{
  "activation": "swiglu",
  "balance_loss": 0.0175,
  "vocab_size": 16384
}
Below are experts of layer 4 (counted from 0) of a mixture-of-experts language model. Rows are named router (the router's row for the expert), gate (a neuron's input weights, with its number), up (a neuron's input weights, with its number) and show model dimensions 224-335. Each number is 500 + 50 x the weight over its row's rms, rounded and kept within 0 to 999. Numbers have three digits each.
Before each expert's rows: "comes after" lists some tokens at least twice as common just before its tokens as in all text. This comes from a sample of Wikipedia text that the model never trained on. Tokens count by the router's weight.

# expert 45
comes after: " |", " B", " D", " H", " R", " T"
router:573434507432481453519452531502559478534433476435492442582449558521569483538557489557488512505529504505518544564538504592566525374453550481572445530554440566526451441531425507461389503550498517566501453582522546469383521483501488482450507494511553469490445491530596566502559601556533522486400505459505516497480530547472435480520522439580
gate4:461478565477564575515491516531509535433505547501511416510566364539501448541512483587499562447470526505487548463473581508612437470503482448473507472476524488522339370482500525570429430556501497437435500409550528482543469446496497515494497537549550481488496459506526503557370491511494506464489553553515512483523437459599515538554615517503
up4:502514555524542581497490511518503570486422526549493572514464462548516492455415575543463470447471504355532517482450506474440451412530456502506466428564458525467582518525501501407537446461479552484442543478563425471525498562557563495489480466418504481596545487462395465477491489489462491525520472538576475476436573551469585478476617398511

# expert 8
comes after: "\n", " |", " ==", "==", ".", "==="
router:586641457527484457566408524528490501371493479436408523491473458487516488456551572442423609477605509513455511609600409465519462481492493584585474437474518562524492467483409461479442495500613522554515345478510484504471497484577490462586580494491502577511552602510478524463464561461474446468500563431441479499448489455440480475544496477506
gate4:494536475469405572491507528479540526445589492472455471439492562566535500520507467510555520485429533630532492451462528483515443476477449552487498570451498497542491397472504588503685448513568494532488515518521514462505525586464433483480514414558539543470450481532496491426511385532512513469497448553449467420525550522466439537552440547446
up4:505544545515508477534438467483494491578439557604507562449543473530499492505522452501430487478501595485598494546498449537582530533523519549524478443518483473513418570505482462543505461444535517496441466462516506512476524523501486480436504617439522532540509539421542520566511434500522514555492541583471497556462506498474614430453549493528

# expert 85
comes after: "\n", " =", ".", "s.", "==See", ")."
router:535455508460521482546509402525506533491433521442527493454437494522629540500485496463568557435605588459553557548566451519483516435475402562567484497540448482551447539551437521514565501498470599435460517506523532426437503513613482488547526513467622473581487466523455491408448568595461550539496450463450474391456505529415446441512477499532
gate0:493516455492594569402521475550474466503431495497500540469426552479443380462526407482497496555602465507492446561430500576510482529539501431531405512415510412513463446554508511487572496586490464567524472511433568383507466523553524529581544544544544500441486499546466527433501498558559550502508549445473590446478455466528488501390618605504
up0:512515462460488519424499477591480535514481493527439486552502516505474496487421530560599532514501542408549562496580510526607489560401488402449548536524385445521446509442464536640472466444420570532478562545511534452547541536550507444536510556464508479513487478443477463537460490544545520483610448446490551472466571464584510499367472465437

# expert 29
comes after: " |", ":", ",", " and", ";", " –"
router:543472518515452440515420455482519468523465449421502604523470530489572551483530463428519539434544447555430541566536433475488591449430410487544477518507506494497455515605460407452505542510509460620469525457590434473391509522526520430488563508438575497494566555532489523551444572541490537514433497468466469607434440483434461492539503549532
gate0:482565467454536448523464504474469503447490404534446599440501520446429509507491450488524496665412483452422452415539527538562564507473469521429492464486410502540554568541516439503495510563598488466472498510528532447508445502486506529497431597459433505411493531374502479436427404534532474413514489545524457471468558500522502514516521431458
up0:478551443501614415579494555518435468545496496418561620580416487509496491372460551460562471453446458457508410509481534483521524561500511558429534608467539553464548431524497484633539520543563404442545583507471491590471499517442473519538501598541435575520412547499510505498492503454442544508494464445459527538510517465517530497566432606563

# expert 72
comes after: " and", ",", " in", " a", " he", " also"
router:583471502508510443577470449486502453495448434430542553579484531494577560471568490446561532422548482473467552561560471576404539423475437512549449581540439535484478485541436444436559512493469565587440449556562435478427439539530442440588571455479574516524566529533521595546478583583466481551420505473464489559450492467448439512569467554563
gate0:480425504489472580452497509427498594530493475504476391500521537460449526483523465641417527566446501618582508425467412485474568522504527457483506525442607484514551453559556492528615530561609477481411493424479481525484535442503561582500534413483472516505495451533503450546472541539542399488546541544578499416500484472398461480560460518487
up0:494484463513554559512528451497388514494435513495522444513545458372544599556485471429542541494503447499479498538527492506510494432538511498466454504464587496412507444528502563474425544504562516476529543505532617515536449535544514486528435491484477465537522454519496493557497431557591468440494493509565511472559469513547566434389615583508

# expert 24
comes after: " ", " 0", " —", " 1", " 2", ")"
router:622497524513499448647387499561536500445420486430527520542492515532605551501565463416563541436579477419479479642596481515495456497522421499534458533570519536427468532535389460443492511526490548545479461570538570454432451532562486487576577464514562534541533557532554549511521544555469499505484521498494518542459526424440471530508462589578
gate4:475507622476462470474489549437451508532482574530541513505484481485497508528473543498476461484448390588495380469404550444500454488608539417465570516526580510469460525513524525468476469434427509411533535472512513530450482480476493470460487434452475486461494444395548566464439496483463517518404550423530430487586481440519507462527542475555
up4:537602456478456493546528432448521579516459427460520551543459472468511520504553458553486557449431528473459492475499485512463517433511522515477542450538543461471445449532473500507608532523470547520559400453480404572535574523469555508470488475443530542495398547549571515520478586511454399585474455479454492532428626619546603561495612477496

# expert 17
comes after: " of", " the", " a", " and", " for", " as"
router:566384467478522432507417453545540536467520467431496560573428487452550439458513484473529541414539535459476473559532461574481507513493489510594413558581416507524567576533428457471478481503421550479462533476524361428452474557491508438540531434455497515568545575582472458522448493548544477442499586567526547556467492476488455451540508534526
gate4:502513543515563591410496534423490539483468516457526488533449588581464455433548478455509582475477458488477528453493469456543513536482460547498440533432593580638535477460517491561517506416571565437471536489391410540513524596537561508544537520494555481513504493510523528441516493480470518502533473569498534533558428507501501482446364514491
up4:520535486502428407565513525392483458497496498518418490587376485449519507539441444487430533599501482521452456470507557498517444489400508424517521483390514392573500481468505443481472419512491570514447472465527507523539537598523543498522474565501490501570570513475556434504454466439470518553471502514503588503466472474378514499504490500472

# expert 71
comes after: " the", " of", "=", " The", "The", " for"
router:401443485461462567496541489491493534471506506526533506605500491539489516486436459474468397526369566496495528492443498517424488505507477430451463489613412486488438510561541568497550517489472494499527448542519509449487538592411436410467449433570501477429498522541540478514573436583536498526474398523537368548472467567476519473519522537558
gate0:467504525511567549488491553588545485417428467538541450443400433548476416549522567480463508491482539509579416438493560488498509532480509516502472557519452421578539518475526529556511509524554493517550497496546516456499582525468473518456485505475605487502475486533466533567475508553510604520521575537408482406499563563456505539516585553419
up0:489443439437549513439554561469517521468474492516489560500601553528456491523529447525517448494490442586567552489446563497438464553475537486538489563467523491418468492519479545402560557445436442479542439533451539462477530569499544546471500537492436343531451555454583587509485550425441461451495547443569674486561551438459380501407498506463

# expert 51
comes after: "\n", " ", " —", " 0", " 1", " %"
router:626479477505528426507442490485510451486439407436537442527550527457547578435527438471639512481621575451501555610566543618415502459505450521543488587521486512472503460480429447455525521487495486522479493551535459450464407562559537392569582472433537534460532491576524530551476547498458555495454488419535569555513479478422429478547478557641
gate0:480485591481439367511456553401485535501479587505450481475442466494457518511477406529492503513486435542591422445493463376601454470483552440461500387577501476471498495434570535513453438488560502443573399520451553550519484512493450499488520495557456523472473548596427470510533556481440547577384486476436454450513465434557604477456514510477
up0:518531548481449465452526508586519525522495444451555512561480504542495549523521598448486488492521541467570498527478489506445488465451493517515450559466475628487517528539475459450472573499451502519543552530505441446453439469575547506475506522557467504465483545391476451496592362508621431490546541493476463483451444433572473519497493396486

# expert 90
comes after: " |", "\n", "===", ")", " ===", " =="
router:583514462529464422510344512479536544439526448485472480493485476500554472429530586466529546516600533481526572605575494459602501415494508529571474447454523460512483437509435433427574413423495587562580376523520506460468418521556501487475557448482502492504503519513526536465465584508408587532426488499485555519461466540446483478483508484525
gate0:509454443411449490417480545470410539513586504540498407482443479440501469463450522447533516583478520510470585495528466469492471574496548490572495490510486548455514452379478511606526560503544555557559553507496430418553555447449448488481544409505436493449532485474404497510453495397446452506477493396465493550540477466564473498381633488482
up0:493518573443345484535591441382350584522511434529430480549338492580493532625627365504506506473476522479528502534469501529528548463460484550504477478456506581581482448533526441555606487498487557560427504543556492486480539473471551502540500475449419574587500450479520478502508519534471552489537524479497415504529497533524536405472465532566

# expert 86
comes after: " |", "-", "|", " the", ":", ";"
router:606465483477515457547442543557517482508428469440561518562512488454591457481568505431577504498576561481510489569615502471437531447477470479574462521553453426465480545568415479486465539492499486590469454531548460435399449586479430461536586531464501510420516500467535561551501610505411487559472557530456433517483564530460438515560438551529
gate0:494545495531485502534521524492427495381464457554519516426560509453432452497556414522518531568388540504564568454480520555515548656449566514437459468549519521473543578503542460460504481449506501502629530491524460556530473497381566540504488500498410537533409589434508517351476528404426504465430533467463477550600589493511519497498526468462
up0:489414490421535489495499492501521554495474435520537445499500463538533430406561556442551469519488581394514551458552567620364598567529560481479497424583634511428528441516487506577520528442482528479470544542513533518576484517515535490550505422516457561495478456451426466500595474480526530519573573410393534520540464391529456520473515491495

# expert 31
comes after: " |", " ", "|", " known"
router:618505511479524473464374464491522548476472483489497490555519552515503533441548534464535492486597556482451444616584491467518524416540460562604498515519441538443508469487360439451438545541428475504459536474558444477405446527599507406534587481507597542529524570552513504536443554579410509459488490503524533576433486524457474487555468506541
gate4:458461490586374550531539511530475446487488487462471518518477478512483539434581528554525595570547440469401538416476474455604503472514532524470513460469451546571532487437558500606494536559468475486503502467526512514493456525469443561575443480490557547460461434506592496501570399477567581440557540538452518479514562449558492503538438485485
up4:489482568485453527485519502454523547422554603503462487511499530597412485437446437478373488536462525520470425562482518448542488425458563470491496551560495478363474561522501480672505543506505566481481453553512490465510581476439364487492461512542431490427500504504535483510481462524483546448470545510551610522503432516532495471407544507520

# expert 48
comes after: " |", "|", "-", ":", ";", " by"
router:562482504516521427497567507555483398528508493455487550501511588530588499542542477456456548508573494466455439598600516531522545512456502543605493539416505504553459481555439445485503531511420498523442418605559468414464464532546500446500578497497503534533527538570564588553451557497443456512456461476515549592467449548464399496461480513506
gate4:516501564408518528504502469496504544427445477470474425572543567486485456397457422441513585528499410418580496489473587490483380549488542470501490545445563593443503583515557491569439539447529515410407493512512510485580459599443430568487538417504414383463541400457473479399572542468570567518517471459545554532505449464527491462435407435451
up4:491591608433419517572514517473570523488514480499588528528518532573512523481479492570476500503485478565471443417500468459484500530539571595501539479466477490492487546577500561425494601503555462444594521505508473534504589518538481481510504616519495545453596577498566590540512517446561401528471536518526497458550560435460516492483506491519

# expert 20
comes after: " the", " of", " The", "=", "a", "The"
router:385467461444459476498568496472567498490568545558444504559513505580426447498429533499384379565450523540571513429404459459446479502513519509362554500555504424532477473479545451478507507531536498465584477503515498471546533517456531492467481566541431432452451430546544485461489344537532520471569447552540441432487429560477517455442500545484
gate4:502538460425371456563521486547554553513438481546558433407491537520525488507569465529527483405558499485525523497518562503519354464471496531484491538477552516529536566448497455411474594485497481533508568488506481511541601424434461513476497511482410525506493572483477543606488462502571514529441528521496484441459435596502511510614540513541
up4:528629478472524453449479537542510553412558494496561401471634520522543435521487512485428558445515485446472537568469474524562433572559529600486439489469433557489528536551470489563549432577502550456561585427457541517490521529492574532397427578435424498456492577362418510475497500512487543440456540404628418394543462635479425578569446521473

# expert 70
comes after: "\n", "-", " ", "\n ", " DF", " MF"
router:595527497502509482611450444459477493475521506507536546544480516420536543483546455490580556478598444451540519567496488519477571540536474460583463511487476473491503557466437482464513500456564582536420406492633456445429433488575416502446552508467600566541551546565502391599508555574492487537412476451523555558461528478464483532467515497551
gate0:488472444527501581469503534473481526445555437478467483520515456498485523438493521565583521572422551511235511481431483460548454482407540490465557594521608575538583470492514533565556451561471480470528472499530495466502484466466490496534431570543444535448416579484506515505467568468518562531481600458520535553595549494548517503513501510501
up0:473493484519518465523469483544488538518523466506525567413513482400534484473569482481507470553503492536486527522423481570500499478639543468516455518527609581499457503556496480541463472560537507543555517444526473635526677509563506447516503495512508514540446494477520507569399526512488407433536487534493428525435470565554462441428517498466

# expert 28
comes after: "\n", " |", ".", " =", " ==", "=="
router:442543505448495554396610560514452487532463522586477478450498462514402406560481494510540489461392456556446433345383549524587442568500500477464482499426488504495547502498586598587455466480508504489528591491425589539535534445468512610523426518474473485508470488422468508422538486419543485462533515508449474546613549445540579500508506406493
gate4:509416531461515483476519451468460476494546556496518438488473493532418472467400421479457469444532595537458476510439515496569499518569509482526577498478490402488461529508504571452449445508488453480519482437436561506560473497526483500412480545444449504489459452536380561448511492564535522495493407470395567541484517526600546583541510490506
up4:497507580494494443483532520494501515532531482497481527560445477539555486454440407429440492568458599447490521499500497601509554502428487498530543398478410474483540532474477574556501523420498498505567526512484507480565653552477522456513522524513505477393585471478506498472443506468499515474520530441536561500476478485547549443448529500507

# expert 83
comes after: " of", " in", " to", " at", " on", " for"
router:549489485501497476538537461467393439512411468501511461523547513461569480522552465536544559565571425475470445627530372465582531447437476504616436561497477518595577542427429411554564470420486495543532443557432395453477484566580485501461532455549508530567526483489484509552470527555575539486541525387465465476482512495455506561444477521524
gate0:508563502541446372465550562559537476432507490500553416484540507480519429542423468413436492580510613429432512472535406465529447459533462541490610582462634575502557588456507536542491479611494394490479469479506484460583505530455554546563477506525519471498487640579494584509472475505512501581502505470531510491497518530561502410469587449524
up0:454614590516546521448499435428481505549443605427517489505385518558508501569483516489522471530493481645501589459589466508517531472512483444480494540550459475518500524429496456390540575491461465461498437491563541549438475550574526519507399491559539514568540449451408546529427432542401520451500492445447585463479415549492471431531562542502

# expert 30
comes after: " |", "|", " on", ":", "On", " /"
router:606517449570519477623382491486501509524419458504530491542487527501563522466482537447541512480580466470470458600581454519572592409496444522645456499490444550486486513557435489453490500533529437614455480463505461482408472512540429506518542473483494509503507612504510561499539569579516535506533555507448538575463526485449493484527556573498
gate4:496521546464583623567458449455466454416557511494590518492382480463535552502490584450453531566480514519554525439511439502614547465575586405470555422400493544459481585464518508511516572478490464499510488487523501465471545500469471431508488445567442504504506541376443470429449502607542532428493546493527333573534549538556591473604466541427
up4:462491505525528628628560573484485590545553547467524487495592425480542410463544486540551451432472569531505544508569500521483493496474474427438469554490429467556487515535509395503468477531501513590565522542410416527477592540380517506436535562497580531533533526542532509585500512491527473482506593320448474478459565528538494490467529427572

# expert 74
comes after: " the", " S", " a", " in", " The", " s"
router:571490492436506444447495562543525492488436368473571458516516544473556485447508430453523503495559482499526521529552517462488513495486394472559567552530428490453502484503432494458505440518458486590516470612553363577461428514590459435564553465398560480606496535516453562589497540541386432529502582409441483493510476510496458528510512663514
gate0:474453469535555539476549517507454461408518390517455455555517576475496466552569481481549425454509571504535425457483478473513462393524541450479539446468499564481529636414515570460518471426526446498562479533525499492470571499499575529539434489525508497580492525484475587456533563496522481498504550504520570488484508529487516567487557403553
up0:471600482446441453440515524461628426499479544562453517486504508529530544540451559477473492506484518508540538515518567538520637515525449538553498504544486510523486448595506489516540509381426419560468583453466525537527469516475486516547516477477453566532544491526535495491512532461492469408462544480551527554453432504477512568525576481560

# expert 89
comes after: " of", " in", " to", " is", " for", " at"
router:552467437488469525466514466482458434552424489515495521517533545455553457500564505517540493491571469454496440636552390508559435383550385469574491514539512506519515526495405450558528501481452494552507482609526405562466482572531488490520577515572449524551488416503437542526418597534559545472518468442455477434461490476401476490440435482485
gate0:507575529592464560457542447462549412510498468529548439539513513417523496471409436450453528464472460581384501496478564438520455490466488421525507406496495483537457522451525455568512449608506526520579468503492522469568406557491516493409445445562476571501518572464590480425527493479474536451428464562506533474444529600612553527493492522520
up0:499452466509498451400519521499511525459391503642565464496437428594561414497491489544482470482474530401417403464535513511463424460535465543492595587440472434522540475469506456502541491629565493532665576530446463577440462493512470507497553488459491514496632418489445555426484499417553490549532416546554500475556610512519523533490489434523

# expert 26
comes after: " the", " in", " United", " of", " New", " South"
router:586492495480508456554445477428518482481474530420519530538477613441554519460570506450538514503573544496552587588578492532466509450489479488601495605525438563484452565577418416506484547514526558587397504593536491498446448556478493383467517483512528508567566528552541541532528602520462413511467493524478500603436500467454477530564387522549
gate0:498462479416484477497606439423513495494482475539535430412428557565416509552525471434500511503512534445484505445520398475503512510507573457494600478519442545563542493450542525504419633508531530485529508561559490449573539499530555502414547514463467504510478489496447476475469391558480503559513491409483532503509503500504490535445513461518
up0:491515449510537449526520468504512502476542525436485524460524460531419396520493476584370508525454486529424457520491537512474428458510477512505391496404436552574517402515511498542567552562528494516465516457436490503607511545508632547379575441524535517492530532465475400490452436494511538492573534529418543545450491494479464454464559460532

# expert 27
comes after: "-", "|", " is", " as", " •", " with"
router:580510507485573440553392505546528513571473468431508567522451502496526530528534428400568462506531498467530544604620468562476571420464514502582498493592547519454525513505410478434454482531501552527476435594555414464497489460463453505552562492473472579504517525472525558545571541544496460521449588477499527529473490524521419521522468508491
gate4:468469517498509572468569502469508492511498371520449520468523487462460491575472450549458524493476475452524543464532544465481533536537515498419510466546582564499484474434552508529584452494475459463559538473434522401588532610472425527485471467504602512521478417512442412564555460458566575457430498563453515483442586502573503491493521469463
up4:495585505541490483453490518493472555468575506479501551488475574587510510430570507462476509583538494543434550519522524439569442477464515507473475519539471577598531514493504525448497455581476497525410559498469630465530511578497465517520514505575491505573574453397486449503520526500570472431512595448462564477463589529605461571524559493497

# expert 69
comes after: " was", " to", " he", " is", " also", " were"
router:526503506537560434590453445441607460495478463519555453535493499493531459542487520443516546517584481454475568501503478493584562496434479505546428545587501465515536507488478513466515542485511483541543548471528547465461481485605482568537536482430555557562603509436547552540518514487474560510408539486469441510431513482464416547408597466520
gate0:501553474507511483454498477537494483480472543533389479527492540592481519507527601572524516474460500489470470453526583542470530538420516477464482519552405378484536518559504531510560500584475482555428534499633454447463474537530471535530447468586510499476541398481504480521551524453581526458493534561491430611534519525555470549568423519526
up0:496516445561402508538493558464487447609439568492597499512431528398460525499460449494524535592494612432475522529560532507478556433474467489468534515520504516586439512459479475531513494529562493456613429451470598506495391410445534519495526441488490460524519589432503528551524452520499509488518492513585540419511524557443518436484379518525

# expert 80
comes after: " the", " a", " The", " his", "The", " first"
router:571537514475474411614468497549492497551483474448567469463493465429538585484534508415579501453578513458523564533533459473536484475504455602552561576555562555504459536474441417481539501465486551489516439517556479488443536538578448442591494446453520534555574521513501548572551538561456501518541570518465533544539489523530439520454413513565
gate0:506412570507599513523506563496555464436487471566697420495396534499444579473507540550492492536488614518552564451504481454505430466534497463477520554514616555530634528503495500424549504481497432467510404494478499530452452547558547528590499589545508582529475572567525485466409473571462471423538497531443534572504514543445531571466385460484
up0:499493583502543540509507531515513428447520467530428548522410500540493500487500577564452507556477489544448406508513556513597507505607539456520474497503517382437537379511467526460501388520429424447535558497555477460511441364612462498460532504496470518504438473583491566471542529411488544566516465455436517546518485465497462493499520518442

# expert 84
comes after: " |", " in", " 0", " known", "\"", " on"
router:579461513535516478554413468460497522522455504513462536543491568440601581544644571476574483406561493540549560573567503502482531500443412520583474554502504522460430466568438462448458495467505507550449473501487461443415520480537419466662578505508551560542503466529526580539474588547466515542449503457502467542521553451485456482547454512561
gate0:463493451540433540437525523491420584508458532498390532521566574497539452418497483513479532468427571656491518468546509458489512566528420532437461497464546497520499408504553569510492507505488469452516478501475521531604544539458575543528484450528511487492522379483459467540490522505564529555525506479476424534470485474455552573433551448482
up0:509503495511551539440496470499479496485484516457524563469506403578497484472527498456499554441518601527468458526433481414597537509591536463517530524499521449480464596556521456514442574491492410515602503434506487458453520447517468562511552539512442516611531584539528575480511537480427536582507524471418491581584605469483510502502519414442

# expert 66
comes after: " of", " the", " is", " as", " with", " in"
router:564544475460556493629460476483548466481488446486536513500517556499621631513554426464564513437619519443462570586569537523460544518411570493563441486592545463472374563597404486458374512469501603607469543404560546592529432530632468428538584489509510554500502517497476465469526524512452547509506550454526538421439444472466443563501389535569
gate0:489590473557492559466454500467583520489450439475674466354485528548513433501430425501516451495455407459519441444536546451514410538447511457449451544465539540499541506534522541531514460553519509522526504517476469569468500368570493557522518579551419465472426428643407500575490586504505475525492500426459520517521439531478405540467495417517
up0:518449538528514462570469457472485392509471447508488505439454516531494447490492453411466493593452496419506510480446468478442458485456470475474547592479425505534469499572467569559459455503493461501551485451527471464444526557537458535486491418501459534599478535461461440491470592535407449464550453542468388445455519524497452502430490611497

# expert 25
comes after: " |", " of", " –", "°N", ":", " 1,"
router:497471480551485490544416502445493469532434464394568548584460486528538621471538463460546553454516535533467566527544515580406504409491444471499434501537480552454432488561489437438498437494470440559436468513593515503481406498483438450536513442419556489406505545564508631560520518597491526541438529474509468494508457420464419450581514579523
gate0:493420514433449501530506545504549570492530439517503472548517463561441573458544529601518545596411477559528507327436529425418439476517442419450494611510500485456552353474526557508471536595547463534622540592526460466527531506459481549518437555491523568488466523478589412488552469567530491551523475587540540461505522439496522501492516555397
up0:498540475534611444487553558494509468462457394445534537508477524464528542463502519513478489453505464528485556538496533488483548472510511467512546492533450497527480505524486491531420395551495468493523476471576430466456431553536471543534554511461508601509534507523545549475540436496500578532578518516527497483488512542474505377479519578545

# expert 87
comes after: " |", ";", ":", "-", " by", "|"
router:523471471408516465519542513422435480465485513438507460476524581498540508464481567396472425450499567479446566534541509532509503434517460491528507532535452429526481477559489467528541503557426525496486462446554465421418491550489404452464556497534506520481478446506470435539527549570503468614468443565589447522452460459474533473514545577539
gate0:494534460490550577417538484525473484461508463518479448411420545548491399508483423527430466414447599453423467420503495467456480551535504501459445514521454488431466492420509484602489486456580500507509490450532440547602619532516506525509494434543445526467599388453380482473453445424487480606536376462471506500511514473467537491531562501480
up0:533437438385404511526552452459487507559528434487562470465487468607499429501582517529484553454520503501559484472548527487537487453579458521514515602553476550553573458461493434477525588578564635525576527464579428526578557425529483496450530451487546484465429395445457547468485491613499522522504524428456629519494503434499564495534457561512

# expert 76
comes after: " the", " of", "-", " in", " and", ":"
router:548459507455558536564603524458476505504482503501461505480510518483516361467397532485514448523584490433568511508510519520422566478514481522535475430606532409556490559488442371439496513472543564438546500583576444507398470410555522562514600523416518456471546511529536507538462438511518518535505469532472488540501485520442458516431438534545
gate0:493424426367556482525531542483494512594605521485508477457416551369469413495508395575515444495522503496485453427502489527538459467461584501486457405425491477499570529459495549598548508589533513477489473484544540539490512466505512551534522524477587479475539589493476524469378519466514511450479546512517568512519509520571522497445584481552
up0:499534449524450487452485447484587455436539476508381577497556519523541495431508484546504509559529522458446579503465475481514501614477550494494434586477563528574631427444488530457504601666533469444558622484501482569540481514532484542478567538486492510538480532483481477556493419468563546496478458523565465556476540477449505399489508542574

# expert 47
comes after: " the", " a", " his", " The", "'s", " her"
router:596535505476469394547398531601533440509454516523518505418469538503587531443529409472570457479579423409498530537567525561491517531513400534634454507457519512523468449482450478491456550441525536569538523485533460498488630581497503430516564526482534518488516519487498498557506567536492468526533600437463550584494561484503454570512444589532
gate4:466563482512494521531513502545434566464531513541467602476444450504443601548417480545498502611504487454500492412460491529500471509483412449495449532450516464521509502471514555493509466608521501486548513440530520546501551545440469552458512514505465459571517493448552487505500521536477551492486618476557536522462481438507408489544563471485
up4:487493475465430565556548469462553522561489417488503554457555429541472506517508507409594593515475582528456558512456527385413442454484439484458591554501465410514515479480460489498510481561475513480499545523503531477505465459409513488580437516532425489625384512531608492613461586547434510452526499509529409501489356536497506564493619487406

# expert 62
comes after: " of", "-", " in", " and", "|", "="
router:444447461463469481488607462508520553447548577563446424539546478505400455473453524486391416571429564495617524474452432474484502562466513484424537492531495470548515499514531483488600468518593528499579421533510467451469520541460486570407503509542466439440428450544495500425477438559519540496510418577516496500437398548486494464454469479484
gate4:508548472638462406465489502550518556553423384391367451460601565530539507460482483485522482507504523525475540506458485473533397498579491539475397435529461539540474474413523488480509478466554551590547480539651469470527553438401451496488564425463522526622492516558467509511446476489533486467514549506502496512521598604482547473543446526542
up4:485564436495424406524440481518506649510405419568439472600466438537531527481528472438498528458493566590575510504476492486459476476490483501525451509608516488490468576475524597428369425561587511532535519460526409572505409487482546529541472645613518507556497471521540529489506479499530499486493442493512581417430531497493514441511450529462

# expert 58
comes after: "\n", " ", "\n ", " Votes", " information", " Party"
router:584509476515510451548523479484517480476462478554540518560559495456511542449539464494643592474608470444514513556531530555460545510490519532589507549492492525507434442523451470454525549500516489502447494468580471399442459478576442456461542455549595509508519533587488395593526546563417535545442457448518564539455500468396517524471512529578
gate0:478499513442472608500500597473496483603512493465451460474476472524483513468483399489523510577501504528467539452530492552459518458426514557493491645510451426515533426492503528474466487414587454569462560548363479477517494501489518481449544496521470531543575483500440485497560438447516580463545549397526411515490516476525565513565463504468
up0:521479564513469509509513412568459532413426577431484460374510451371538476450498497472516502443460471482488537538512492508434464522506469452488498462552475405439540557510493485514411482595430470491516489602457519434508521455486494499495507480494439471561474556545561566315426646525572507550513565461431543555459440516531535548405539525451

# expert 79
comes after: " a", " the", " of", " his", " an", " its"
router:602476492540455524546442583442587427447496461482476532478386539443501516425549461450530657402563497456501480569493475546465441382501519453622497610517510571450491512495416553446534548563480558497453482494619507526451457555522515469487482495510606534459527507487473514563506642534447493549589540539417494588467493452419512470613581508453
gate0:469456550473509544480510553385502492570431508473401599543514515522444501433473532486515463494523516471505545484498491495421482530472500499482503540477486564534542398529530489560561492478620513561440469540581546503513459479425587534583511518452473547481523471463483424540506501544473497420576463518579557575461477473438433509527649362450
up0:494527499512516561470527558570535398499517391499531451474532436632523472505536519476558519467541505624515506552547539434441565517471449544511543446446529488428568476546495548565544432467539501558563521453404499524401513506411475484434457431449516437457441450449491584605413463534542601485541544529503479533542533561491561415562405546461

# expert 23
comes after: " |", "|", "′", "°", ":", " /"
router:622476422528564476504422557496446450530434469481526503454482587481486498527466475447492476527600461523449505621648539500543592453489451578624414539486554486466528559578387464463459478471521476563490505422524506446520429532558540385534539550470477506510522579430493530538499566455498539458497574460493527466447522545426450476495588546511
gate0:495523460438381467510507505486455514393532505507493574513490484433507514500432618554508537504494420528563486541521538463480479488549484501552529562421510551576602548463531544492485581447416448511579463606610524477520484494519529524480523482406459556466450452544531495536466483486524537567522612495494571562442536497498451529465551511607
up0:502493519477567423533476457475502470556420539553566541525502507449512477454519526567546454476532401485515465462512468523597551598448474434487510477501464473564441494448468474509397488490566522536538557555435470516491493573576507551587483491303501438479414444566522501539406528449510443581486344477560529459487438460515537587447504488513